Below are experts of layer 5 (counted from 0) of a mixture-of-experts language model. Rows are named router (the router's row for the expert) and show model dimensions 0-255. Each number is 128 + 32 x the weight over its row's rms, rounded and kept within 0 to 255.
Before each expert's rows: "comes before" lists some tokens at least twice as common just after its tokens as in all text. This comes from a sample of Wikipedia text that the model never trained on. Tokens count by the router's weight.

# expert 97
comes before: ",", ".", " of", " in", " and", " ("
router [ 91 124 149 103 101  46 128  98 116 104 150 169 121 162 110 109 133 118 107 173 148  74 155 120  91 172 166  97 171 167 110 107 164 160 154 147  90 164  79 124 171 129 118  82  65  86  87 162  73  89 109  82  96  77 148 157 141 131  96 148 189 132  99 138  91 162  92 111 118 129  94 108  71  88 117 103 133 128 167 178 153 117 171 113 154 154 133  78 166 107  63 155 108 147 162  58 107 169 145 114  86 178 121 138 159 141 152 132  76 116 121 120 158  99 138 178  77 212 126  96 109 187 103 196 130 125 106 117  87 107 100  96 109 142 175 135  49  68 109 164 132  84 116  63 165 112 114 162 145 117 130 128 113 111 119 168  95 110 105 118 160 121 125 144 141 178 105 113 117 118 155 112 162 139 113  99 135  74 151  99 134 142 145 139 156 133 142 176 140 176 123  95 120 161 117 141 106 154  83 120  95 132  87 118 170 100 172 153 100 176 172 152 108 106  84  91 155 166 101  83 128 106 103 145 126 143 172 157 143 119 128 100 101  94  99 202 150  80 116  89 173 182  90 169 121 129  77 145 184  97  84 123 185 121 139 108]

# expert 118
comes before: " of", ",", ".", " in", " and", " was"
router [109 125 100 131  82  57 152 108 148 113 165 147 117 142 130 117 148  84 134 156 145  93 177 168 102 165 141 117 187 152  94 107 134 185 181 158 109 161  91 140 191 142  86 115  72  97  86 143  95 107 108  90  76 104 134 183 167 137  90 134 163 111 102 163  63 181 117 101  96 111  68 126  87  91 159 102 160 130 155 127 160  90 123 120 119 145 147 119 129 119 119 158  95 145 160  75 130 191 155  70  67 175 141 134 148 129 114 109 111  77 100  86 136 108 138 157  99 176 118 136  98 171 122 188 128 113 131 111  84  93 114  78 114 164 136 124 109 105  54 158 155  89 109  87 167  94 138 138 139 106 111 157 116 114 107 165  80  81  82 113 162 119 108 144 170 156  86 196 118 122 149 133 130 139 119 108 130 103 177 116 103 115 177 134 170 165 121 193 129 194 140  91 150 183 115 168 114 177  83 131 105 142 104 102 174 106 128 126 118 165 161 140  82 117  88  85 128 154 111 101  80 115 118 127 154 164 186 158 147  93  79 133  66 103 111 151 154  79 151 111 162 168 123 160 126 102  52 121 178  64 115 136 195 158 116 114]

# expert 61
comes before: ",", " |", " (", "'", "i", "o"
router [ 98  87 135 121 148  55 156 110 147 138 133 140  62 130 158 130 165  89 144 122 129  94 155 133  93 133 134 113 146 110 152  99 151 156 135 134  68 157 106 162 124 137 139 106 125 119 116 158 106 144  75  85  97 106 158 153 120 108 113 126 137  85  92 135 129 157 109  55  98  93 108 120 149  52 131 137 155 137 182 125 163 143 124 116 174 143 156  80 133 136 122 184  96 138 119 115 145 153 160  92 111 156 163 193 170 151 129  87 109 122  94  91 133  92 161 129 100 120  95 109 127 119 100 135  67 132 117  86  64  82 106 104  78 125 195 127  53 131 111 178 171 138  80  92 128  73 109 169 154  85 104 130 116  96  81 183  55 109 117 130 184 115 148 166 159 116  88 169 124  68 146  51 169 174 112  45 133  84 185 114  63 169 145 140 127 150 123 146 138 136 166 121 171 134 114 132 141 117 112 163  99 125 135  93 152 124 145 151  74 170 151 146  58 104  76  93 176 197 120 119 103 129  89 148 135 182 148 130 123 109  76  81 110 130  82 129 130 125 162  93 175 125  99 148 153  40 105 138 143  94 124 183 134 153 107 102]

# expert 48
comes before: "0", " ", "9", ")", "5", "3"
router [105 128 146 118 136 122 144 112 132  61 119 189 113 155 148 134 148 100 132 159 152 132 135 153  92 142 121  90 146 169 117  56 195 163 126 143  98 166  98 147 164 160 111  72 119  92 123 149 123 108 120 113  84  87 133 140 168 113 111 170 140 128 111 129 126 144 132  96 106  67  87  98 108  42 148  72 169  76 145 141 152 120 155 108 143 154 143 105 146  90 108 140  93 201 140 114 118 140 166 113  99 133 140 139 132 173  92  84 119  63 104  86 186 135 133 149 116 116  98  95 112 128 128 163 117  96 104 110 125 102 104 100 113 154 161 145 134 101 111 179 149  86 101  97 170  98  97 149 168  70  96 115 114 102  86 152 125 122  95  98 179 106 165 179 163 141  77 145  94 106 148  74 117 191 125 109 130  72 154  86  85 168 143 148 131 178  77 120 176 152 173 111 190 160 115 167  60 177  98 134  81 172 101  97 148  88 191 139 125 170 181 129  75  83 112  89 141 140 113  92  75  86 105 167 141 148 172 150 175 103 108 111 106  81  81 153 159 102 149 109 158 140 101 122 171  97  80 163 188  60 107 116 144 171 163 114]

# expert 91
comes before: "\n", "-", "|", " The", "==", "The"
router [ 83 133  97  99 132 100 129  59 148 113 149 201 121 154 133 140 132 122 126 154 147 115 121 150 104 162 140 101 135 140 131  99 181 149 180 146 108 165  88 147 112 154 116 102  84  73  62 147  83 103  98  56  59 110 156 152 160 117 112 136 140 106 114 149 106 176 108  66  97 104 116 110 113 107 137 131 134  92 170 153 147  89 156  97 174 129 119 105 158 117 112 140 104 152 139 123  83 144 153 108 102 216 168 175 186 145 103 102 101  95  58 117 138 104 152 146 112 157 111  79  88 170  82 172 108  91  97 128  60  97  91  81 116 173 138 149 117 107 128 155 159 122 128 127 139 125  88 169 139  93 136 135  99 107 104 164  70 108 118 126 147 102 146 158 188 155 117 141 120 121 182 102 143 155  78  93 127 111 138  82 127 145 151 155 126 198  79 179 173 172 136 120 191 158 116 154 114 169  93 143  90 149 100  82 155 137 184 127 126 173 153 165 117  99  45 104 165 142 121 118 115  99  83 165 151 148 170 158 157  52 112 104  84 103  57 144 136  85 171 101 137 134 114 130 160 117 106 142 167  58 109 163 171 120 187 113]

# expert 9
comes before: ",", " (", "\"", "s", " of", "'"
router [ 61 132 131 129 118  94 106  95 148 106 120 180  92 131 148 108 177  90 124 163 160  88 118 158  81 165 145  83 162 160  95 111 138 172 131 148  82 134 120 141 166 123 119 137 115  78  97 165  93 105 125 100 120  93 135 173 114 111  97 139 167 132 111 147  92 142 100  84  87 129  88 104 116  74 142 108 128 113 136 144 140  85 142 118 157 141 149  80 165 123 105 136 134 123 161 116  96 149 163  67  90 154 185 145 180 143 111  91 121 115 120  92 141  97 138 132  86 182 120 103 110 152 122 144 111 121 107 109  67  87  83  98 102 192 117 175  87 120 109 182 166 118 132 100 174  87 111 150 195 125 108 122 119  69  72 142  78 106 132 121 156  64 144 156 148 196 101 143  64  90 128  65 167 166 128  74 112  89 173  90 125 139 128 183 144 160 105 197 128 147 180  99 166 168 115 170 125 126  66 120  87 146  94 140 208 142 171 155 121 113 160 190 130 106 131  91 160 163 127  66  66 108 104 134 149 167 166 164 175 120  97 110  87 100 118 149 167 109 152 108 209 164 108 140 159 104 114 144 167  72  96 126 179 149 121 134]

# expert 108
comes before: ".", ",", " of", " and", " in", " to"
router [106 115 130  82 132  93 163 116 145  86 169 141 111 138 133 157 169  91 140 183 160 105 158 137 124 131 137 100 191 118  59  91 160 157 128 150 103 176  97 173 130 127  81  89 147 104  93 141 108  96  81 142 120 113 169 126 165 101  64 157 159 114  83 143 110 145  67  70 107 125 113 136  89 113 179  82 141 118 149 150 112  75 122 129 129 121 168  98 175 111  96  94  99 179 134  86 137 138 124  91  98 137 170 142 151 152 109 108 105 111  72  68 126  95 131 155  44 160  95 113  99 140  82 133 113 120 114  79 126  74 105  73  63 169 148 148 135  94  67 175 167 107 124  98 140 131 114 176 173 107 100 137 110 127 119 133  77 117 127 124 138 109 152 132 200 146  87 168 124  81 116 141 132 183 123  90 117 161 121  83  69 118 158 139 130 172 100 143 126 158 122 123 156 144 126 158 113 134 108 121 105 153 120  72 157  81 129 177 140 178 147 148 100  91  83  72 145 173 103 136  83 109 120 160 194 159 136 130 161  78 123 128 111 111  92 156 119  58 194  77 118 202 129 202 157 103  92 137 158  41 133 150 144 161 120 120]

# expert 81
comes before: ",", " (", "i", "a", " K", "'"
router [108  93 143 122 154  39 123 126 122 143 121 132  78 115 118 144 182 124 128 160 153  80 132 128  95 137 135 109 141 150 112 118 184 171 145 152 109 162 126 136 160 145 123  81  68  70  84 167 123  69  98 124  85 111 130 162 118  93 110 161 169  89 115 168 115 130 116  87  74  96 117 115 123  46 122 123 168  85 155 182 202 153 131  96 163 134 140  95 155 114  60 162  85 141 179 105 137 161 172 116 110 154 149 189 162 127  99 134 105 123  96 113 168 104 183 145 148 165 123 118 113 143 131 163  87  68 101 129  89 102 135  72  93 155 175 148  78 107 122 158 178  94 117  94 182  90 114 163 158  93 115 123  90  95 103 157 101 118  96  93 146  97 196 138 156 156 117 196 101 112 148  72 151 159  84  69 114 118 160 113  40 173 129 154 148 126 123 143 181 134 163 119 171 114 133 157  89 142  98 168 122 143 100 113 127  75 147 173 119 163 153 179  95 128  73 103 158 152 114 143 106  93 123 130 129 164 156 158 168 125  54  83 109 112 106 171 119  90 159  94 145 150 108 151 167  82 138 147 162  99 114 151 141 180 146  90]

# expert 2
comes before: "|", "\n", "-", "==", "The", "==="
router [ 64 125 116  96  99 108 121  86 157 131 121 141 116 148 153 118 151 125 139 121 146 124 145 156 104 171 162  80 140 140 139 111 176 142 154 157 105 141  78 195 134 152 124  81 105  62  79 132 119 121  91  81  50 103 148 193 162  92 104 163 166  79 122 161 114 143 114  85 106  96  71 102 126 130 163 118 149 102 158 132 171  99 166 118 166 131 148  97 149  99 104 144  95 148 142 133  97 145 177 110  99 183 156 165 156 191 120 130  82 100  67 104 155  95 146 200 115 140 111  69  92 139 118 166 101  86 107 118  84 101  87  85  90 141 154 157 121 124 103 149 139 118  97 109 118  96  84 176 150 109 111 150  76  99 114 164  68  99  96 132 139 104 150 145 170 148 101 160 102 112 175  93 164 168 116  68 115 108 151  95 121 155 141 189 155 164 109 169 199 155 139 115 178 159  87 149  79 166  58 140  66 150  92  88 151 115 166 131 116 136 152 166 101  76  62 122 158 137 116 112 110 116  89 151 151 129 154 146 131  68 114  95 108  85  68 144 149  62 150 117 150 155 123 138 161 108  81 135 160  59 123 180 151 144 176 123]

# expert 99
comes before: "\n", "-", "==", "|", "The", "==="
router [ 79 166 134  82 115 108 137  83 156  80 137 149  91 139 135 126 139 120 140 146 161 101 137 163 135 151 143  91 123 175 114 120 159 151 173 147  93 144  77 134 130 173  95  97 105  70 100 148  79  97 113  79  72  98 148 140 175  94 114 180 161 104 118 146 139 166  81  95 100  97  62 105 106 110 124 120 122 101 189 122 145  88 148  96 166 133 146 130 147 124 104 129 119 145 147 112 118 155 175  76 124 184 149 163 195 159 116  86 100  93  94 108 136 126 160 137 120 138 109  99  74 150  84 140 106  87 104 135  86  72 139  91 102 154 132 175 128 110 120 131 166 125 118 126 138 113  67 212 139 120  99 150  82  85  81 148  60 126 111 124 153 118 129 156 158 153  89 146 123 108 184  67 190 170 114 131  99 106 168  79 114 143 137 174 141 180 100 187 182 148 150  93 158 172  97 163 110 182  97 144  98 144  93  79 181 105 179 153 107 134 123 160  99 101  97  85 151 148 123 111 116  99 113 167 161 138 151 142 150  85 120  78 101  33 104 148 133  93 114  90 141 153  86 136 134  87 101 156 182  50  95 155 166 142 190 105]

# expert 23
comes before: ",", " |", " (", ".", " and", " City"
router [105 113 131 104 147  68 110  70 121 145 124 180  94 107 133 109 151 112 117 180 154  84 144 172  86 150 140  73 137 166 114  96 187 128 127 161 118 151  80 114 135 179 110 104 115  84  90 156  96  98  91  87 108 100 177 138 126 100 105 144 206 108 103 170 130 154 138 113  87 101 108  89 103  66 134 109 151 112 160 181 191 133 153 114 172 141 132  93 133  98  88 199 121 122 193 103 105 133 161 130  45 164 134 154 132 143 136 111  95 112  83 129 125 101 140 142  89 165 129  91  99 173 114 162 111 104 125  95 109  95 127 117 119 159 189 141  95  77 121 185 169 103 119  71 163  53 116 173 169  45 112 152 114 109  95 178 129 107 136  88 191 130 150 139 150 133 129 151 106 120 151 107 159 154 116  84 114 115 154  75 145 161 172 163 117 132 100 140 167 127 133  82 132 129  92 194  95 182 110 149 116 147 146 116 156 113 166 154 124 162 203 152 105 116 104  93 188 168 109 135 109  79  94 182 127 134 181 146 155 110  99 114 129 100  85 162 134  96 158 119 166 173  94 155 155 104 125 171 170  92  87 133 182 146 147  78]

# expert 113
comes before: ",", " of", ".", " and", " in", " to"
router [131 117 151 100 122  58 145 102 143 123 165 133 110 138 139 105 144  76 108 164 158 104 133 128  80 143 149 103 193 168 108 125 146 194 174 131 119 184  69 130 193 134  91  85  73 112  96 171 107 111 116  70  89  85 159 167 157 141 118 143 209 125  88 145 110 127 104  75 100 132  52 130 124  80 162  66 145  95 161 140 156 101 128 109 130 156 144 122 162 103 117 135  95 169 151  78 114 175 151  73 101 145 160 130 157 169 127 136  75 106  73  83 163  95 139 141  60 152 125 133  98 174 112 172 134 105  94 100 112  94  99 108  61 133 146 119  90 128  63 152 147  94  71 105 176 115  93 157 134 125 117 160  90 121 110 165  93 118 113 130 167 100 148 131 189 163  84 173  88  85 153 105 140 171 108  85 104 105 146 113  98 132 144 103 164 167 114 181 128 159 166  90 153 147 121 154 124 155  62 167 102 146  90 126 165 101 168 175 139 150 168 167  74  77  64 104 131 161 131 105  68 112 110 156 110 159 137 134 174 126 116 122  83 123  99 142 129  71 147  62 127 165 103 153 118 119 102 181 148 102 122 134 150 139 134 116]